config.yaml
num_hidden_layers: 12
hidden_size: 128
n_experts: 16
experts_per_token: 1
d_expert: 128
d_shared_expert: 0
hidden_act: "geglu"
moe_layers: [0, 1, 2, 3, 4, 5, 6, 7, 8, 9, 10, 11]
router_score: "softmax"
normalize_top_k: false
routed_scale: 5.56
balance_loss: 0.00292
balance_bias: false
init_std_router: 0.0389
lr_router: 0.000513
num_attention_heads: 6
num_key_value_heads: 6
head_dim: 32
vocab_size: 10383
norm: "rmsnorm"
norm_place: "peri"
norm_eps: 1e-06
positions: "rope"
rope_theta: 10000.0
rope_fraction: 0.25
qk_norm: false
attn_scale: 0.177
tie_word_embeddings: true
parallel_block: false
extras: ["capped logits"]
init: "uniform"
init_std_qkv: 0.0442
init_std_o: 0.00736
init_std_up: 0.0442
init_std_down: 0.0057
optimizer: "adam_variant"
learning_rate: 0.00168
lr_mult_o: 1.63
lr_mult_up: 1.28
beta1: 0.9
lr_head: 0.0159
max_grad_norm: 1.0
warmup_steps: 592
schedule: "wsd"
decay_fraction: 0.708
decay_shape: "pow"
final_lr_fraction: 0.0
batch_tokens: 32768
max_seq_len: 256
doc_mask: true
train_tokens: 218900000
max_steps: 6681
dataset: "wikipedia_en"
Below are experts of layer 9 (counted from 0) of a mixture-of-experts language model. Rows are named router (the router's row for the expert), down (a neuron's output weights, with its number) and show model dimensions 0-127. Each number is 128 + 24 x the weight over its row's rms, rounded and kept within 0 to 255. Numbers have three digits each.
Before each expert's rows: "raises" lists some tokens whose logits its average output raises strongly, later layers aside. This comes from a sample of Wikipedia text that the model never trained on.

# expert 7
raises: "b", "-", "\n", " of"
router:086146127122174142162098161116162188164113151099142093124108132119103110134106151098136134116132109096121135138128152098120099106174130135124147170122098129128126127171186154145099103162120157144125108194106150096135134112141103139138111105137115148100140150149103139116098138157139073140116139144141099129083121153118119137146145104164141146152166159113142159129119124150117162175118
down0:135114120136109143162142166101130140177141115100207155126108154160122144131111100139130111131146178155161113111124108143153155121119089130186158081154123128135167150059123124139141157131095120093112112100136125149146158114139083138122131130181112131162101142141108096141143127098129121131141124128142108097148118107145103214128121124128122132146123114116126138139126168154135139142139
down1:112127123159162128127118127143124114134131094115127120108151152127115119111143108096127107117125122136143122149125151150155103146115117120120115131099103116133128115117126116127135124144124116137138136135112137142138132119103114145134116128134167124127127117132119105143125130120124142123159106123128113127128151142145124000131097128117137080121096129105093106110137118116145119083120
down2:146138139095111095128085098126125137107140109139131110156144181147108144062144116147133114153112152117087110127099144111135112121131155145094133114132154153073128128101104141142145115109113131121120106132126164129122096134167149122118101168135124114135129128137116145121155164130155111091129165153081074166134136148116161131138105119106182157115101083163122077172179117119091110149138
down3:108110108152129100172157117148119091144158102129131153104096127123133163122153131141093142147145091089106103144124121179085135103103120146111110119129127114106090090141088113111123107128147119151166102161099111113164132110144120121128094148116136104093147136122146079126136136149123136135124118130155151153134185149145135155161151102128103189148149151096144139081099108175080154149148
down4:112160135136108111137143086122136139115126168091098121093119123134167111182130106127135127132181130114158126107086147157108094107125133085139122162098124143094094112162138134134121138179152169111116102132153150132081145112161106137128161135128125147157140121119109139135156139119114182127169140143160136164179115127144140100112080123110101091132102103148160165137181122154135137100131
down5:137138162085085126132137130086120102130085123123161142122111143098122143109104132107132141140081095123147142128128089142129144132130133091116122133137142118148154145137097080133143106112075157126137159128092107080157102133093146112086116091115116129092151119136135174122076089111177146177104132125150135110087143111167108111112133113138135124139166126106141189133101169155134128151134
down6:120102123113116139145130116087125120157118166100069127162179098058152117117124088133120087142157144121133150097115114136090129130119116132171134130157102142100114166125107136152097157136109140074090112135115125125121117089162112138118162110133106124160080090157135106136120117134129131125145133153122134107106129125144156102136130120158166106164150202158158130122142136143174126104118
down7:154130109110162133114126127129151103088101139125147133109128155161138106114143137119139113103116105144123154166135112128122123088133132147102099142104073149126130133193112102134110116116099147138107144159071133122132091099133124094119118094087134123115166096127134113157097136149140159104102142105124140094126121138103125020132145126070112159145099119148120145105115120098094105148112
down8:134141131182155124122158152146118070143137099136157151125129096128156116146108136133129158103125117142128098140142180158159151141089094158145132163168105115141142151054135152119134125134142134124111117137155133092153112131125115082121130161176122149136150189103144149140153167124115145115157132136111128147163156101148131189103131143143142118127147093160133117092132088167154124117129
down9:134132114124161130155125092146130133150124152085132089102103096070103162121142130141130160077125117093112093113137118103136098122106153188099160123132138103129130126146147107117124115088142154120108160136179129098160092100132178137139133135088131120150133177141120107127103119124105125169144107095171108123090150097123157167103123151118128148106142092156140076105131100141115124145121
down10:097120097110132110130125122132087167109106156123149141153122175129097135155129114107118128162117145144126143130100110091141163151107096141140086104093115122172166107080153140107151115126143146127152119114112098105108128108124125150112105145146119194110080129160121156150110150098143121156072115155117152141153139147131099176147167190140165156138106128115152111118147158129141158135099
down11:146132100112115144124149143107123119139115113141078132171120109093157152109107134117097135116134113120119139159109104153122129150137122142142140122152156115118151095172090078115133119107119140125161167143096125143124098095140136152123097127144116127160159102144113144085137087109170112148141063088135084134113205110151134086145133146166144115151098134148144091174093123115127127111165
down12:139141118125098156114118134131118108133145123112121119110127113142118136126126119150128108111127156131141124144140127120134120124134135123130132107103127137129132129085129131127151094131107132142133141110141135136142131130133132132126141161129143146136152143114098123119132107127110154127133112132118118143153132131127133255131097121124108124140142115137140138150114137111126147119145
down13:112072125085130093124141167079128099155109096158101116119121121116108180145168114122123163115095108108135150136131129136139129157132156137145129111140103137111157123189114098152195144120097135127129120168142107071110148122171141117137149077096151126121106138165120145176163092107097136136131131097099111153102139130127115159118137152137140138140119156149127123116157132141100090134103
down14:114111095136140156116166123126100164158137148109120199096146152145089130137172088150094128114145143111155128130138149115114161139136119126158171130119080135127082100141137115081109099125136138112150161142098135179153134119137134106105110120158099131163150128141126091118159123152150145143171149166126101135107129111156131196107142128138153099132144076125134165139142149104136092124129
down15:096122155135126137096151117129126087110108094150155109138130144140128177098088128111120123159103142158136128096088144136139138139112103180047113146127096115146123164114113097162128151126183142139095116167109117151155118123113104117110109094088155114148094136081128123120140091134091147132115146150147112117125112165140141177120119140133076136107129163130140135105138126087127128089164
down16:106098123137157109115191106145111091149164142115124167172130145160120146109140134164137111108124138120130142128145129109113135141088159116146122099122115117127115062092077076098128102093081135127120149085168169169137144121162129108143134105151124093127151137125101148094147131135126153112181135160140147148152133157144140162145136091092121154112156122131145137156109142105115111109159
down17:125108104121138160150154170132128116112115130089147120139123132109132131112135097132171113164075154131135114080171104107107148141150154115117157115154166110143119133117112135148132133168114123094112102106143087093092157082123093159109152134149142135159102127115129123150092118150166091155138134120099122144116098143165107183141105110174105098134106136113130165138134149153171082105171
down18:103081123142132138097118140109059126135104126140153120144100127135130136097131113150157144119133156116146137146122190145141142138129090150143125078095131137132117097097150111155152109121131101101145164113116117121159083144154162136136130139129111083106131144137139142155117135118171178169104100133134152110053167153163148167134137141105136112103141124135118143134093143056131129151115
down19:113142137161103110130121073117147129096102166125192119124145135148109118135135127173117181132139128108148144128088137154121151131145057101096108151124141132137085146148104154155141116144165118129114123173149165111143158110117152117094117104094131141137152102112140090154165140114134160128100131134147098114110151093143116128076093090118128141091157103088113117111091095114127125114112
down20:125108086157171143167158113156135122123112205118142121138131126132114121138156121129111097132128145108143107133107150129134159132102119141110093145147197148130134128140096131129128097116118129096107082082124095144101155136146128125153090126114098134105083109147159141079145138155118213126154092118082156082126134115134104102150135120141099149109122130129125146126117131122123108139178
down21:135122124160087172150112122157097123148128124124063109113126089147160162120106128103124088178129100125106131134120106143138158119165129125118138118148138096116136132111106113104138141131169136109132093137117122122099159132075125110159135106150129133140126161130107136096136086133135133125159133177149125134113127145061104214146172150114110141197119144127140120134134131140163131100115
down22:136111123122126148133106116140140136127114122140110088130108102153098146169134143149138162115117105148109118154153115143085145155098122139130145095146173159129101112176133107122141159116089119121174172121114148103191143159126110124097115176145124082144154165174115120147150118138129146159110121153122146141130179148114095061116133147110091140094103121122149135125117144109154091150077
down23:143122133123128095186160126099099132100112094157158113152092121120122126120146126080131136104153105112132117129100091188158158136132142091138100103138162145148091124082107122179117163133174092132117104144108159117092114109136147100135121128138087111114168122135158136138109113119128130130101145159141165143158113160167167090132120134123151155134160110121136143111103095180104154149139
down24:137143112139168123135124094089134091174118152119145151079112123156128151133152136133182184128126157119120130129149165105128118095114152133086105104129161105136124124111137111148130164126143143146137149141134169147152153121108136122130124125133162102120137146067139154078148124096117115139168126109101124120144156129126142033108129123151090134122168106118120132128169120090090155100142
down25:069149150107133115140133164141143136132130140111076131129124137118106076123116125154093110112184128103089124135082118110079083092165152117131153109106121123138134128168137133100142130123138144147118114167158087124116111133098150132126131156116118167149101140135141118118110142143125130132118113108175122169087150137120136034105139118105148147151152126167160138129170126125134094157136
down26:115108174144129136113166151140151098081123107143154106137162155121149114159108128120110130129127130120129143146128112159178116148100119100095162122121142130139110121119108127112128133149176101146105115041096137120084134111155113141085122117146112107080176125165120088128150129125118099128115140078135124133143123131182184120133147155139165112154161125076138167145129131112110142130143
down27:121136138122147103104122115126128127148112097124124140104117117136132092109101080116156170137135137130096173118141143103096091118120125083170106141128136124114086124061116121146151114095133112156121108114100169114119125140136136094078140100128124107177157133084100139127116136159113114122135111090107118131088115119096133191178108086165151132122125149129133075130135103143157151089161
down28:126143123145116138131153118114123123114111131133058113106124135124125136128131131120118134112119136111129126132122112131140129108137100113134120153105134137137127140159136128145111134140170136141127105159096128107154130124117164142143134150105128127145150149106116119136119128138114103129128112129132123153118116137134112000145128150124131136138112136156114146108112101135123117141127
down29:104102124125148136103114126154164113144117157129096088116161170108138139132138130161129148146116159070173132109164089129148089140167149130137088130122110131132143163024142146095109139121116113128149172109135129131182111140113123142153132148115096100139139130123127119073131118161086158101132138120121105151117144125113103194151149141131114133130135130126122114131140104114149103096129
down30:100119138141086120139123094110190122108165120123142108137138098124140099158112102139117078149113119139101109152109190115131129093090139148138161108147118123119161151122106184157119117120118160157127104123141180148078104099162115148140131111140122126117119128146100151150156163117104134136150135158093129088148087086127180110127148170134088132105124123136114114156137092116139111093146
down31:100093135124131097100118110118121066154111143105115144140107104129113167113117131124122103122101101153095127147155117097105146100164122081118112131152110128128178119117131133138150136130106120198114156136137113137087147162190140141093088116100166112138130142147149149119164117098137151102149150110121081116148079150128150052117143118140130167131146127168131131139144122096149116134122
down32:139130114124121118131162119123110147124147130129157126131132146159142136123154133141128108126133136133128153151123139108132133135111133133110123097121127134125120122053119130126143137135131112130115133114133145117134144147119131129128130108131131125133126126142100135132134110141123125148143136109139140130119126127129130255121120103110143128104140129132122130125144133143123133112128
down33:087115095146109113156109132139110135121136099173168118107093111133098089111131149146146097105110108146110151088099091124122136112155105077111123150128109121182096107098101151109127148149146158148143127143148117133092133109147108135135115105102155155166147122147065128149121139135105159119083149132073121121134103169133135185141143129140138131097087127138121125106155192104122150131130
down34:165152087114133137144156171151122127099117135144156136113173130145126107130151128121117103119094113124099110117118196140142114137124137101143140103138135112151137134069119168150136143124120136106127117129123119138155106103138084131163123158129107108116148119096157141139142127146128130116100108144115087124156142115115120255145130167105142127100110095135145118108134117111138143133147
down35:131142107104126133099149109146129145120085142104125130104109125132141118167129114109130131126111125134134142086142163095122137122095185146147133101125133142132121115087117134144114141100095104088131162132103131120134161119130127154157128099152140141118108141174135069099100108097119116122084129146143122151136133157137148255156112115141147119106087138115074115115109117135157153112113
down36:149122124100113113115102087082115141144134174172192111139118127145103103124143110151112108127141171061160139117135098138098087116093109109138153135103125143158143154064138140120139161168102118156115130148156153132133139130148130142163182103107129138133132146108117092178151130123148138109121169132121105130142119100123117144157120133151157115127084106127134165130083145113145130149167
down37:132123137119124116101115136124141125117122144119106127147126121129127138128131131114128130145120130129122133086152131107126096138132134138138110096133098125147124132101138111138112101129118125121139169100106121122096106121130146139122123136127129127135126138135126150110114100146118141137120138162123135122122134135123133255143144126155127118126118139122143098095113143140150123137126
down38:106159150150135115164110108112096128124132127095178122168161140110153132114125135144103143147159107089172137116127167136124178178137099172089132133116138110125102144101124099136126104125117098142123148143144074121185101109122121157113116141140088101106094090092120163112140151135137146112128139123160147109108166109139133048126122126112139113119149181140146133108131092122135125116162
down39:142122145112157095127130122108091142111141101112115110131161101159156137108171120123145177159104100130108117132090160103150091111111106175135129119112146158150115149066143118170147143169096073166121117144136107145125096141140131145089141100148140118124131132135101155118137154117124158162167168128086152105118117152130157203127134096164147127140137127131149169103129129124136126096130
down40:145113166103114184131119127120157167078097151124156110140137133154138135093170077155115104142141110140100139110120129125108128140098101128166138108146144104086122133087131152118120109135200129128113117144200123139157155154081124137130100117106090119152093119125106117155139118145126170126103110150150159116135084136118132172130140111116133130117132156113082133125178131162136149150146
down41:225131114128155156128126138149161103131138136096091120085141132124125126171124128140123086122135140160189143102148128065146105148140154143137136139128132170126122161091122148164178117109152132135106139116097113109141131125133128103141125158119129098116164145156129154141158162171113124100137130143134121136134133129110096046127121124130150130128142109158145101104083110106153123137119
down42:113130124083152110155138123106134142131095137131137133103145085116152152113081131142115098095097144123133099116130148136123117145092119114088115126105120114128144101121087106097176142133111096128106119124098150176145098128141125140143143084097112139144136094106180136137068097068156121144113185158138125090122134114188140125108141166125146126118147113146154102167141137096118091099117
down43:109155152142120110141170138149129116139150141115080125111118094134129135105112117110142151143153106133134145130142107123142108131124120104136136136149108133115133135255143114127154146166120164142100162151139140096136135128137114096142139115132140115099130140142101134127105123133125127144134147115115145147120143135126137000098132091156128147111120165134124132135108153115147116136110
down44:127086137131093149105126160136142112137150123088079117115149149135125112082128130132113104123111051134157173152132118114170108147138118093179113141140131126112099143133110127094162121118175086150115136144124104162117149141114095156122112151125103155142165096113133142162097100151120106115117084156132116111105094125136099085096098098141119127151166149138139116121171153123128180126137
down45:145132100125130180126131155145136129135136101174051127104163138128181143173163113110119129127094131174111127123093120136122117126183137090137095130142154119121116121172111112136142102145171134162123110128094120165113134101157104106129136095104153136120124126093117144118105108115120152126125118139167158130129101195161118129091126097129103139141136145084098110121137128132155176138087
down46:095138105165120127131090150098121099114158082137141185140165125099143155147079116129096140077130075083134105127133116103104110153112151112132160114178142112178138100117161125134158158151148124195128101133137102134120122101134095098124130156186128128111118130137140163155142116135144130152112136143104114183150131094114129116138134144097106136102118104134153138141157101134106137140144
down47:101118125139112148117145150163124103121141142148160143104093178143136113117143128132142124102121108129125166142140155153158110126151120077159108150150138136161117117181134119110118109148099154158105101139140125092070141169142112156133162112120169094133145137080117164139142136147125146113199117142148143131138090212119112097130161100108131126094148147142148136129137091107101114128114
down48:136144129094108098135150117105055152169117135121132173121178106097109132182114083146118141137153159108116142124123124135132145158150118125081129161121077128140070105138114155133110095111124124114112096126112133125127138110119111132125112109146119177119138128133124132112131105084131143121131113147112120160132123116167084166117090126095077090137117137100167166117173138102111146083113
down49:175100106124110088156104145097188136126119095128119126109140120133133118126150090109153141171127142138126113105099110083109137080178095141130116125125117090167067125101109144155140104115123148105114120160098097128133110122118096153168140148083124083096117097139125115161122141128087130114161155142114131085122135131074157105124119129153153136137133099159096136128158116151152147159126
down50:099092090118103126155116118174117117107099158144101101117135133143113147155111049108128119116134143120140116137105106127113138100111100120143127113128100085104121132148178122084145137140178108106141123165110105135067124147135141178112157142124088149110104121154122118103099125152106113140103141161132145134175132151094134169116114102131144103154103146106196104111144151157149126138122
down51:128162108135101147131141150120119126154136088112063143138132132158125086139137143132158091123079116137120137123131161116105170066155175128114144131128096127133146135180138108128125155077123107127170120128102079116129099130151159109128105149133109147159135128128105151146115160139150132121147148118121098109111117151066151060124125114127071162132138141151105110163096102120145132126110
down52:130097175130109109136140126132105121119140126099151171140166122131145129148150108111106134132131144123134117127138112127120138109105149144118151121118130141103109095249100133126167167170121139093138115154137167100095160176126124115116091145111143134145123129152121129139110111123133131140137069104092164147138133143132171072111151167119133117142121131159183144151131132152105114111108
down53:118112113135133130070128141139105135178104141140166116128076126128108139150124152120078140104134093128114166133123156112128124154118143115135151162132125082128131139140098161136126129140084120133105134119124141137145187149107149126155146087146134129105095144142141145130112124110139101129179131150112077144122126140156164021116111114125118139152152140108099154087069110116125142128131
down54:129138084108084151089124142120125152075131108151088198125149070119147157138112128157137166152119159188104101140125135117090166128110157128150127136120146113165126146169151160122124136159135151101120131135129142156138109129122111088129115130157139093117117131108137148187150137148139126153130138098142139147116098120128154118141101141144150136137140179095082093092148152139151106107112
down55:174123120160142101120084115159138110163146107126145074093142158135117124156164149115120137139094133139143108104123137115142143135153149155091144133141083146098122124113138134159138071108095130118138162153133147129139150147081099147166094096082139132083131127117122079124122156112151155104140125136151113117165118137117171122126125081137102078151108113112090144118177134122155143112173
down56:101105114132172083124156131144126137147105134167176120112086119150143132103146130062132154135111139131108127098124154123147144116126103105090096122132148132116093197142112121122143145146081161152144130144168124145150133146140140094125145126134164143111098124133129162120075145136089087120130123111099158138105114116126119080122118129092097130133126158164131133124070154134119149146062
down57:085125144143134169073094081110115137111118108150146101118104174144120108152100100124137144083150126121091135095154110117098129142148175120141133124132152124105112144071173138109128128114178129123129094125126130143129150123115124115123092117137159128170137133142153091123101146118146132146113169097122110098126136158052157095116144128160122152114111157182155105168144131117125156148128
down58:144121135113114157136139099132151134080144153153107118111151150120144097086128147172129140135090140116132089129139172145142161100119149112143086081143108092164125167087144120124130110087123100138141128168117161101142136139097098096114136115146092096106120124116107137105121100119176130094066120123152091145133113113162099200119148131103106129125118129168119125151149150092128112149130
down59:141154111138121079135109161137133117151136146134148120175136153130145121146101126098155122129132127099076141141112152151129137148141109114111099106094132125100134108114169136104113102143100146139114109132169113130171147120095149139134134091152107134165164138106107128160113143139146109180123134139105098124150109079122094220156143159107146111163153111108181107179154121123149117142151
down60:093142123116102153120160136117126128160069142115138118136113142126123101120115132103108131169125147113120133146136153104134098139143129118121083155148074143170118136104129152133136121153138115125131128128149102124132133129118141093139163100137117138150139105089118128157136116143148146153110128147128082127123163087131085255121125187165123117144072141130097141121139129136115104115129
down61:184128167123098154126104116151178145121120117140114143148138123152126116139109152149152146102126149114144153109124095105132107168155126132104149104145134109151104083129121113141131142146142137140123167104174162139135120150147131119139140152100113147146109151158137095133130129115083091166158127136155124109150026090121180076142142123110126114108081144143140101109113105111150148157146
down62:132147113156123127101133151140145137131113157148140103139139138108123150115107094133066127123113127151096112139108110135115156141156120140116127128162171161126102119081125090123112134150106175125115133120173131139190142102109100116175132142092149126062186115097128121157110149102107129084062116129138117087110117151118119101151111136113129115136142123128102180125114103129186109118125
down63:144159127131159159098120129144134105116145127138065123127107124150082119156151127090156137130133130115126113108181165130130131124133138125124096147120115135122100125161132142163148120152099115141135086130129155111128115125126136101107153151131133156147141134123096122122136155144127100114135150112166109108145139105117161255103108151115139163118113128140112109128130132108131142122162
down64:166118131108124114104124170132119118134135144119150080079153140123131176120123111164098097120088133103134135112134123124143095110129091119151152096149183138133138128132146148100125142158133113086081138126129129142149138141138125130145095156135086115171111128148130142150164150156131142137170082141120125107114116102118130210136166158133161133136110090112114067161165117147117100106100
down65:122137110124092143120088127128117123108148120131075136132094111142143125116137165125132111096147113126135148098145159112121174154132150118125154100113102150122107095134120080136126154122093112132133153099118139093155128110178172156163131113113103178115182123155143135093171149115100127117112133131123122164130122114124123240180125151157110132115106123136152130158161115144135126144127
down66:161141120126146118107119103133107086152116113130151134106151126123170129103159099125118117125132134144147166117143148089099107071121137126138124115109137117114103150049116143157141144093116111171152107103119160149109139140132163135136117104098142091121133155167137145128168137103111143111113138168124119130135145094114098225105149161147161175135090126161137105136124140144120103119154
down67:123124137087122119124121144152107155152136153133146102129098119119091148148126101133113126093131106110111113148138082119105127123105106126129131141140147113121127120135119100132121099092133116122122109144100113149112124103150141108116092104135149112120179125114092109125123158133119138112150119155199140134120131134122162004140127072136156158128122112146158116095096113186103155178113
down68:126127110132095126165150137150163062141101138106179122115131173111111124130127103105100157128128089119128104148161140155132123137137096107125125137153107153120119102046144142105117113158119137116118130163144117106155085103111165157093144126126129149173126127130134105101161108116131134119132101129123119065097140132091063200132110099135112136126136156099113136141137109134117122107128
down69:116124122150096164121094167090116108135099123107146126105132104099153150166160109095123113116111143121120099152102125102114136148128091144194107147146148065116134099139118107154163125122114149143149127091194132133131120127156129089119126114150144122118103139126166154096139154137157168093110126098168108104104160112157147136107090140124117099136176152139116121116128131174177151136148
down70:120144132147136145147134111120133163147117126164134145151108132118113098124085119080143138137157152121122152130125142112177106140132147088138109143110138135112159122111131132132162172124103114103140158087148133109088130109116101123133115169160170121176137149085074140117082140132167100116125160107137086112113138155135149168138169157159104083068089111103177125135147144129132157140141
down71:126098139131111127166100163116085150108158149127127140146070160128059156132114102130116140138155133152123147137173114145134129169094138117142141122145160088103147114096155137150113112170173137116129132143145120092111176134159107148102140160129148153149167110104128083096165114140146094115141112102151150108109120121128128160148099173110097119107091160121170129122134152138104102149141
down72:103128148164119160117137143107154105115109145112085101110117139110137117135118097135142125156121153167138160167088070125198096073120155122145112158154167108131165134129146115119150143119111157138153137147108089132070119126127085131142134146131129114157108112113111113146132103127109093147131144138184158165133102145116158076141151112145123093128138107150112103119154154159156145127097
down73:136148150082142149151160116142107137136167108121115141131088138124091170139100122160128110151132107179110115135179103126129160181123132159128165110122125107146187114086095122121139096115144140137152172121135136094104131109138156131108112165101140119152134149120124142120154113118126123131093100165114118112133071127162143231100126125138109139086114114146136121121115121125118113116136
down74:132118137122117125113106129121119116124120148075055113131104127100127122109105150149139098078145131113112131157105111142136162102150122136153148122153152087139106133103156149108148122149154121126139118129155091147137110124128110112116112152125150139117121123107132092141143124108111109128129128136123146121130108113116137000108124127112134142136157124071143141144166119159133146106112
down75:129137089150090128141139129131142122087136141105150089130153113114109108110127112128124127131139123105114122119129172139114138166155134096174099125121136137109136135062128134132099126160165100141143129078150113130173157092132081109119124136114136128146145124136135112153179104160126145117087131126105148127130110123121132224161137168153133111145153147110120122188152127113137096133190
down76:125131123127129095149129128109160181114155099106082133139142119091133141097132147105129127131150107144093137154139148149106160141113094135135192149135105130150111126211113146097097117154170141122170154137120136150128130124129128088109139094148094108145134134126158148135144121140111127106116131158138135125112145128110146011154112146154162165123116106132131132108132122108132124098122
down77:110147109134107099133112095147154136150154131094150101161104150131151134147107149123103171128169102136109083134124195118134143146107135096149068136117150107121128115050121145132149118131154117131144107149102154121189126126108164123126122141111126154152122147141124111136169156138126118128078129125140106137109115134165150224145092149119110123132154123132142131140104100143140143115143
down78:106157126111116158164097113094134098121146096127162136124130123100156110124123095134146082112107127148126118094108156119117092148131116117144147126149116146102114157135146120109147132129145118122152119169137099128166131093108125143134142130122142186104085120121112152115132152104145096166152164170121137108140119158137117049201141128092146157156136122080107142127111128082180118104148
down79:081165113129170127127096144173115133130123080123160123152143148113126125119127130123160113142164135157134115129131109106135122141141125155133098153113113127109141118159122123112174127164139119125183162133077149133128105099166133166148108128129133121154148143160099110084122129100145096114111107111103139154173178135131077120104100126121093112091141174130099099073100136108073111125098
down80:130145109133124092114138104105117096101119128123217170119123130135146128123137131135157133134112139106118115132135160145139127155112115161151135166135120155123099091112103102143157113137101082123136145121143125157118130125133098124122121145143102133097171113132114160107152107151139149129153118127128126145106131101141139249119111123126154148096093133095133118105115180109122145079085
down81:125118173109084132126166113093138075150105141114091147084147147124129085132100125101142106174095153109150131125153104140134149136124123158154104114138115151088124124112131097102128127101118149093140118110147117113119112126165142149130148161111096102127145142144128154144112141172106114125172128137098104102151094105100157229090156129128142142135094135096159135143150129110146143142117
down82:149111113150116109165120113136156123148145138142173118135118105140151106132129115146133104161122081114103154075103138163155128154172147125126158145137153124116124113169140103138113147151113126130094116078172096143141136137117090120138145077109154130135085090111121162105135106145094151149114122116105141132095089094120178206103101135096112105124161146134134173108120137141112141122161
down83:161116143149107125096122141100146123128132105121108117137137147140111089118135142097141137134149123164148157098144120116097128142092104098164124123108126118164100163130116145129165102105135129105128134148150137106199153128160117147147190159125168113145109120092169148098141174175114146121146095114111176121155110106112152157095135188068139148127153106117147083145130130121127109110119
down84:085124136124134151108125156103134126128119133163154111115091111116088170158135127148110162115139130111158173116122149150114119106104122113137091171147105147152109128006122120139131121095133138161128186146106144124123105131134143105128150119101135148129088147157160137132124145113123116101155167145133109136102142130118142134133141133155071118121073108130131114101130135078147105146138
down85:112124082125164109117133079114104096140140138078149117137132161127151125135143116126121173120106154135159104127117129154115174111123132107174145114153111135151113113155166144153160097097084131105113131082153120144127143103057105111143100116101103138124114152123180141147164117118092149116085083132125143162111124138134142118081094120093120123111153084134155101145155111147094133138125
down86:113098160135121136151174095114134109148153119154155127142129129156117106126096110140125112094125135082149140084108138131150097113150130106069162100095113139113129121147114151130152115114149116143112093126103106135119144135130154100111133107096106092153127113103087123082198163144088111104089145088095137130153126179105149175129148099128138124111114111156087106112106111112114108138084
down87:121115125128135129122123131098122131135128130129123129113129136105113140140131126131114133133126127131136118148131120137133118136133117130122132125114121127125105140156116135135135127122142121128126132128128137131112113126125136142133149122123126131130118125115131118107123147131130132118138118127141117129103128126132146000111122145119145121130127124126116127121106132115144130144123
down88:106125122133130145160120134133109143151102107116145133184133150147139107151139112079135123156137115129150128163104114116081148151145118125129101129147110170127146105189108160140159137133144130151141128101082119119084118117126156151101127114114129160127114142109130092132126098139163154102066150087117096157130107105137099233126128184127106092133135126120140098105140140134128125143114
down89:114118090111089151128132117160148139083106096149121137129107135148105121088134164143144090160128167136140171129137145099166152135095110146101170118129103140167112155107110126123158145153175129148168122129114151102128142131119161149128154122116109174120143162164120157114121131159148150096132121128108098145184124144119157193164143132106108116107128076195139123146134146130113134142133
down90:152124123116137136126153080125133114094125156068146074146124098120138151140111128166127169119127100102147107091150079119145138128141151108115098160083112145137089136114113150143158151136122146136082132135103125164136129113117123125108127151138180110087136108118177143126129172135097108113109092128139112144165106144132109136107140139170183149106089141188137139127110134138141081155110
down91:125132120165109114128148129162163064108133132139255125115129112124132171124163128141165115125119113130113115127124116134115119120125144119113111115115182111119139113108118141156131133143143124093115168132102154150126140140133121126156112177115129118098140140069111104094122141171087160172138158126114164153112153143108138108129107126118143129136132095105129087100128160129144144119126
down92:113121123114127139072089150115123135099126127143178162136173131140129129116085128132142155104122147149089163103171104085154120112125129106115099142132111155151172117171163090093118094105133159113150151147108133139101094153158084120123114138113125157105115115137130122113120124109159095171130100072106124117125105123119097049130122148136126134117117126133146129144102119099123137109067
down93:134095134199116086132146096128117155129148099134163120122129140145105121143112125106097126094124142132135121155142104141132162133129126128102139130173103119143137138104155120085089116116131122123172153114148121143122174097137121099154076164120118119114138112091116181135167138147108088135095131140104099121102133111145117123177097121161142081104157100101116065143105130190139129126145
down94:139102121116118137129111139128079115090120122153097129187147114116153133126117148143121134110150147153137138109128123115089108110126125100126124127125171090105148148100139141159129148133140129126122118113139152080145138096097147108128112149158141151135147110133119086156136105090154114126106120111122108140150132166139110000116112121179148121146156144076110131125135121140120122128113
down95:135157094148125135117158120148157088131150140124129099104158153113127140093107131121133154105157136149161155118137121145186129152150107128107120120117123124146118149227100131122127165172114110156103138110113119144132138103131098141170196133118140110125137152108136087131116126140108114095099122132124145128094123129131140034179127122107139115125145120115115100100114138096139156125150
down96:130151122086093127137119115143163106112130130139102136114121143158115122126129118157102131121133151122131125111128119123087175126126156140111133106130124154107081143214105134148142117114071149115131155145106108124121102119148186101152136160123113171132121127166134127143134109115132128100142156140114113143131113136108180217164152123099093155103139124167167079109124109135122168132137
down97:149144161099138120121112173120148139094100147102148109151117142126118116103121126144139127181197132119082121137117095110129135160118108108121086127144146152103144151071110107154140152139098121152106158087144122137128163111094095185129123125151127115173164092104119154137121124140168168151135140138112132126132135140166086140169087109127097106102150131156099136146105165152142145107117
down98:138153138134124142136129111146138115120149109111098163141138103092140091116126152121103113125121148135108159139159127124085142128119167135150142143100095147137099153119124146116081138144131148152124086145131117162134117127109129121131130122146120128127140144107145139141129141139136099127139103127132104114137131114105132255112154152093146100149158123130110131170159158128106122165144
down99:136122135118087132119109140173153194120117123143132132099152131120158179121128109137112107137102134130111105136169144093129185148133142133165108101159134128128139133188123154137108124166111137079165131126087155115113133155140133068153137123166099139152078164169147142171118105147139108144120132139125155141118121129117123171178146187124119135140124149152155129130144147140149153100129
down100:165113161118149092111118116133169128135080150131176172113125135114174132113112097129099121099141146138147141152138114154166108147165124121160123153149119112150146114060100098115100115125143098124084120108113109139113110123156130108118110131112125110116119096142187127106132140121115157130132107123121102116115111137110100238128121140143160114107119135133136137126173109112126097115169
down101:169137142103160105120083130125089122138115131093173137136097119183103142121120135094130104100135107107087099180186093133142132145100140129078159126108137117127118112138126165092102111123149102111175095109128152112090117160153157132155153143113106101087140129141159132134102129127117123139110113137138147093087154091197144094147123124119141109151153137117108138128099137150129121155122
down102:168148152163147136131141143141179153117151145123184123139107123111131114118102077144092133125139147101109121126091156149142193108106110122125129133140139146124171106069119099136117149109099094123150110114133104120144108135136135146116109155107143124137104141115142116086136142118126114098103115141150090095135101135135119233142094137108157147109164120101148165113132142163107143144135
down103:130115117141124084121149141093138106112107109154126118125108133160133134145139125135127130133119155110121135130159160148148124119147172124113137144128112128104112139140164136111123080125127126134115122129137117150124145102113116157133091137144150078141125122124124144105130121098125116134145094123096133100119124134099151255162149140136147122091119126131109121111125102077123135131182